From a checkpoint of a small mixture-of-experts model trained on Wikipedia.
Size: 8 layers, width 192, 98.9M parameters.
Training: a variant of SOAP for the experts, 438M tokens, 3344 steps.
Below are experts of layer 5 (counted from 0) of a mixture-of-experts language model. Rows are named router (the router's row for the expert), gate (a neuron's input weights, with its number), up (a neuron's input weights, with its number), down (a neuron's output weights, with its number) and show model dimensions 144-191. Each number is 128 + 24 x the weight over its row's rms, rounded and kept within 0 to 255. Numbers have three digits each.
After each expert's rows: "mostly gets" lists some tokens that are sent to it at least half of the time; "comes before" lists some tokens at least twice as common just after its tokens as in all text. This comes from a sample of Wikipedia text that the model never trained on. Tokens count by the router's weight.

# expert 208
router:155138145117071077111140111110134133146142128073112158118141144115164151156117138201098125148105096120107106147113169127143148145143110117150103
gate0:142115127150105117123135154098161123096116091091175103106143148162168143132188154156124119118192124157141151096158144127073139078102152122130110
up0:141150106130123127134085135118126116149097126117143146149079104189164155121149143165114168121090111159166142134126116104111107115114144146155122
down0:132136160167121109119148124102093093134133105103143136122103126113125128138119111174127137168143162174070151114132169132121153133085141116136168
gate1:143154171100132118150103111151089119151124127145104098152142182103108098122115150135143123139117168139125076158106145138149151093123159119128102
up1:090159154104135128130104109139128085155133116133082102129118193126136139108135149130163160118142138170104135141109108110114177109160154088095147
down1:112114141158093117132161136146105165137183108092151126128124177140148150108146135147158131126095136107135159163119148135162108106099076125136176
gate2:140108107114124140121140143085101120147151138109102187152152112131140145150161136135147109120099120146155097146126120141122146120106091102110110
up2:122166088093132148140117127142134112138149151139129154140105104177106148147132089133143146132156133183112137091042172133190118131114138166126103
down2:150133109104149194125094089125159139111137142114143082093123093113162137092141123083118118110154108139137148117196097100120148117136113135140140
gate3:146105134136200143166102154179096126132119094118168125140118128174150128097137135080100143080128141134097115178128116093132150109123142143122099
up3:153131156162145144142151086141109110117160099163113113128112114073096131153121092154135133187136116083179116125165130179141127115081137131146142
down3:126170150141128118122125141149110114100106112126106103117157126144134135117131132110116144131104125142122119141116109110090193167131101128110130
mostly gets: " Railway", " travel", " railway", " route", " access", " border"
comes before: " to", ",", " in", " and", " station", " of"

# expert 101
router:086147122165117127090151141143119126120133114120105146141128153148113151152134107133118083140131079138085077145136122159079166129101070101095102
gate0:154107120118101126139139113124154166114129097121132078112084107171168123121195094131114129112133102139140146144072113145117139147145163113147139
up0:159121107115144148114153142132145163133118174137160138144105063164157121129100125117166135152118095120108115137124098125154123078116196111129118
down0:105123145101166144125142148107152088111078107115132093108138166122079182083150119074142176084133129122137127094109144141152160133137114127143148
gate1:159101163056096128140147117134135156158115092130137173161125128145132145113130113127103122109156138127139082137164121176120110142134136152162160
up1:099113083092115135116107147089168121178109139131095144141122161146147171139123120133114159170134127169103162102162121103142132164121134139089140
down1:154116151111103133115149140141144140125104113111130137140106129115186128150116140175112139130095147141122145128133148127174123091121130155094126
gate2:116135137115131171165106089117158145159119089104119154101126123080137101133163102128058115110094138137194124120092123138130129120094125115140149
up2:083156143132115108134106118109084123131152165118145143132114111094146089145150109169094136150097140119128134106107176148105136132104141129120099
down2:146156093110098212115140102104142130098093147144145127109138094130118112127105126102151120116128086118150157127157102113096152126139101156130135
gate3:129079117093160117125107099127115092136100121159151114131095088151119123140128130095124149094140171139147136134148133089118159130115163139100155
up3:129081135122145130138157132163142120120115109127143179111128128101076142114140118129133156174157144145150134121116170098111114103081106150149164
down3:119160151105108129152108111111124117148120110110122127096156105156131142172131135112129113165071102125115122144094196153131116124115146092094105
mostly gets: "110", "136", "121"
comes before: " m", "0", " ft", "1", ".", "2"

# expert 253
router:102110149085111139129164128141124139137105108164156137111118133126102110168116131090147122083120156121136107136091146132141179125138080117079089
gate9:147141091118142129134120117121107165138130142094163122142173120128120151157128112140109146087114138152146148113153115146122112078103155169115089
up9:123122152152151153084135144140134113121123120120131098134098150126177128113130128125106096099177075125110134137123172113147116141102092128155171
down9:137131135137161134137143148140128128180147149131132120103140084131134147102166146120129098134170162103118126115114142088150144103154119092113156
gate10:085136140109123139140120154140162137131139136136181157081123124129112157130111103099097113185136203112141109113112128121157145132128110132114130
up10:113165111093107192117126098133167103146137095110121138132135128128150140121144146154133124117138122178115130124092137120078112124164111142134120
down10:133143106143093124117074129119135138113150121099152115067153126121187130132086122098115124165155131137140126136113132114167125068117188130104128
gate11:121144114174120071143183124137120078124119101127168107152115139109164133110139132141175171129129110115081117060133108139149144121149129096152137
up11:146087100099134148132084105100131167139118114121108107106155104106201142135124072105073066110139112145121106131138111128148136106123142112118094
down11:143133148142115139164150132053086140111197168138091088129133125075088103117131162142132141128131186156120129104138111118119096180137136107137101
gate12:145144130114117133124124134115086149147146131140114091110146122122108099118097093135150075174113094124152136121119160109188127144158117148133131
up12:113121125111113158100121092137127102147141105131137106109170113109134130124114101121100094106149159094118144136118078098144099126138154128139053
down12:116129093135127141147112145144153116138148154125125209107135123128168120144137150128126158110143118182141125190109139111135112113137128130169143
mostly gets: "04", "00", "org", "03", "07"
comes before: "%", " |", " |\n", " km", ")", " m"

# expert 229
router:137121121117097180085110078153134068112135106133110143170116104117097129132148113128131115093141138087123132154118160125104140139116066133156137
gate0:116110147141111140091149132141146124089138130160197147135136136175156113162138119148125164132136117134142149092103132114103125132114147120125108
up0:131127104100171144121151158124133165154140164118106106118099114148153154111086146123120159152135117128142103131122084085153148160111139092121115
down0:080128156139085168138129114092120146112140136128149082132105118174150117109117115134099135129147160155134150154144143116140155123109180144088142
gate1:194139118099134143122126122157156127138150109115118091165138145154104099132158138123092084128129129118151136150144126137132172128145135144121109
up1:137147132117126112119103141139200098143121145123117100129082130135134117128144090145140126094120133122125189148141127126121192101123120138128155
down1:129100172095122153116109125124116108114118127094148115101119132123148177118095163158140096103149154147114137149147104136130091116130092164121132
gate2:130140107108135132145136118124143095164143149114156156084095144119121142099102107117112123144142129130140172126105110127147118122109129134087159
up2:137190112118138084166106107079114151150123079105132121137117128130139113127125136136057137142101144159142117149100141138088120121099122132138119
down2:104130113098152120125144113126112145097141129127126113109148110109110121124129124120109096140104138157152163141164115175122172146083133127087123
gate3:099101123112131123094137152145128132130081109153130162149093116156167116093165127047098130082132183138118133151152122154168139110092135142159118
up3:130119131133138144181104115131144120048142088134148144140126133092117112124125138158111118175095126109122137100187132127179130092082171138162165
down3:129123128082099111119113146066137137137124111107106136106109103168123138110178158122142135118121151149095159083116115116139166108125178120097118
mostly gets: " million", " Jr", ".m", " billion", " mm", "000"
comes before: "}", ".", " million", ",", ")", " |\n"

# expert 240
router:121146090138105091085146133157100115136168079170102157142150166130093112102096115135134105140116076131091112111122116140108166094133119116163147
gate0:106110146152083181105172098153140135149140113110129136128126129162110142098172116154128117098152107120118131119113107131087120115114161147144172
up0:117116146118149135095128129152137169134158127102137135187128111148129133111126107129158095118134131161140126136100082077132128126109144146163153
down0:134138160140129116105127142162112129116139185168120091109108148100134167119138111106108135125108176152099134129112121139169176093097132137138143
gate1:146131135090096100130132142124121142126107108116146152172120122158100122120182132098122118140098145135125158128144184138118152116099136122193117
up1:083132137127116124132119139133190124119122145058134152120090114153125150135152156133150124127117146142087181082155119130113167109115112119118152
down1:121077162102138123128108141151151137157113146084094096136123101123138136128143145162143128147119118153118207126141145149153135115110100156131145
gate2:130130118118121141116116083098129124133138156152158174087111110125132112088118109144105117072142143129171156112088109184159130081107135135133164
up2:144167125152170110136138087084158115140129105143124142105104108144156106148085113143106114078125183135172158131115144117180144075128093164151120
down2:105104123143179117099148093124146130124176085130116129148112129131140128097114123147077127116118088137155135139128147138118118114143068097124116
gate3:127118086105144145121101139146141131140103116138120085112136154156108098124174109085094146099152135156146148130164146111121157091078148178132137
up3:109141155164097153134112094125127123076139098131143134100144127058104162161139123146100122186149112127143121108148149130118128142070166104129147
down3:131158143120110136128124108101088131163160095112104093103160155140148111143137128120134114146156135104153115125105116129140095098130114112122148
mostly gets: " execut", " .", "131", " GP"
comes before: "9", "5", "8", "6", "3", "7"

# expert 75
router:114147118092124130116116166101081098117141149112144090100141112084113131134163076155175116157099088091132086159152139131174157133182149062159155
gate0:146074123127123169115117123125163144133152114087167132119128121149128162124146114129106123154099096182141121127119126116135161124112155099133079
up0:152122112120128138137125182143151115151095159114158107126105122160140140116136118146114179139141091149084093100115090103156119118099131102134091
down0:120139129112111135109148187139138117116110110146133107151148167129148146121144087150152144107132131188073130191118140138145144077169094110131173
gate1:151112150152122134146135167106104125141115126114133126148135126130124126169135117134138119154143159155120115147136136144122137116112137119145110
up1:098124151139094127116122163098160096146104103137108099124121137155153108164140122137129149163136164157090166108143100146150150133113149102126155
down1:091081187108128102132112150092131113127177180101170080128112155116161158137135133134164140086097103113105151165129115093131115135154109134110146
gate2:127119081150115120157115149125158186124118117050105100166119134139123164105134074127118147094118100138150139172059126141138133096107107126142138
up2:176166096148130165175102118117086128128164115119110142149093177124101089109092099183101120144091143137154149144136118104118115105126127123124099
down2:105124130116167122164139120127116151127120177146151110124115126113147132146098139152132120130122103147162168172138127137090107076146116129085174
gate3:133126092131146152115110102113137151125111112187141146137136118154116103122129143098167149090100127128166119171171121125182165142131155146082106
up3:136104182164123126119147111134144106138113097121135094100136110071125123100136076138118157142094104134132118088120127139133137153112176148149129
down3:160104140118109132145126117129095136116113125121118146152158084123170148111172158125165147155094143153151124120088137127134161146137105126140117
mostly gets: " states", " lands", " conditions", " systems", " forces", " events"
comes before: ",", ".", " and", " of", " in", ".\n\n"

# expert 140
router:106103137139115165135137065103091102134150169154150150119093113086155126154159136169157130169133114094174079108106147151125125148124116137137129
gate0:127101119124121153118175122101122177125115113092180105117119124161169156102132121147127113107167062154139099165135152186107114127122130129126145
up0:124144148114156148112137136132150159141105154112121107155096122132156117109134149090146166120133118178144106079124112137129149122125154144131168
down0:127129140111106130148150151157147101079139117142131063128147148139159130087130147125140134150135174173133111130105101160128144071129113117137130
gate1:146132171116112126169134155174108169125155148068113122142167167133134085109142122122119122152144153153141087126103157147193193106121100123146110
up1:109122186113082141158120123095129153182146142099093151141102119111111110120135156090115176158132151170131147101152127144126188142139126093106138
down1:108089125144149149125138166136107135144127134112130165137118091088121162154098174113124114120105151132107142164105109122165093125111118143058139
gate2:133110103114120146149177133097151120164121130086145129105082109164171151157136138148115108123139170145179141117122119169149141101134104130105125
up2:126137085113122116131101136164113081125146118104146156095116151119154082139136112116094140145142178133168158125133121140128104100137096128110115
down2:145158093119141141155156123111101129142127126136137140140128154137157141194142118164124105107133096121145125166181102145100119120113131153156149
gate3:144100106120152136130157145152138115147128128145142122192117095122138147121176126119127169118108129122111140160088135096116146116071138149047122
up3:112122122103157152123123101141138168110107071099141162127154098120149164099152114149164112195113143112148109134153131134158117124135128118147114
down3:165131103101139104132148116115130159164115159090120100107135112135181136097139145137157116110097120129122113128141160121116134118149133179148117
mostly gets: " nearby", "/sq", " mi"
comes before: " the", " north", " east", " city", " town", " south"

# expert 164
router:149096101097123174166142101149103122104137163114115092120167130158128129159119080116146098161127112095168127121119127115124128090097082133164152
gate0:169077116118128126087142106122163188139148128099131111132101134163123119139173123167120143163123124094109140086120150152114115137110162132097106
up0:150097122097140144110135134140181156136147175109142122176056105146118095120093139146123122130108110131093091138098089095112136152154152109118118
down0:099137113138132114172152143105095118147125123152117110128136106135153119114097128117105130122174105143122129166123103120169146088156122147118143
gate1:133151149148118105120091118133123150135139160074135136157134097112092096157160170126087118159150137132129153079125112149150164108138131132191142
up1:110143154139085099140113109126165154145155195121079137123111098101122087124140145110135135147129131143122150104135130133100175131166101116178142
down1:122127153130123171091133133167129098084108091097145108129142134080145136135094101125193095138096111087105170156133145124115132106121155162108143
gate2:147105102094121130130122116127112156118160095109114129083076093193115134135117109114114116093163123160129160135074090124142122153115142126136111
up2:092133090126117126160127137129124128145155131109151145104137150127082128142136095175068137123128170132136141132121120099131125124072124130129161
down2:134133128120159151117123115116141111096139116128112122147110132143138074146133123149150140117125109137100155112149137144134147130173093151133143
gate3:153074076107162139126108105121129139108130133197126109133150145110126143114148135086134119125131167133157106148134145091173153115118140107094124
up3:119108161163136147122127109151091082124168102117148170118145115109094105089148130145102128136133134130138085138154135122113134125110165126129107
down3:128122114123099097144134142092111148123109151107090121114146140151131148124176128131138159100131102135168101176069109079115147165125137094087107
mostly gets: "%", "%)", "°W", " census", " population", " %"
comes before: "%", " were", " |", " of", ".", " |\n"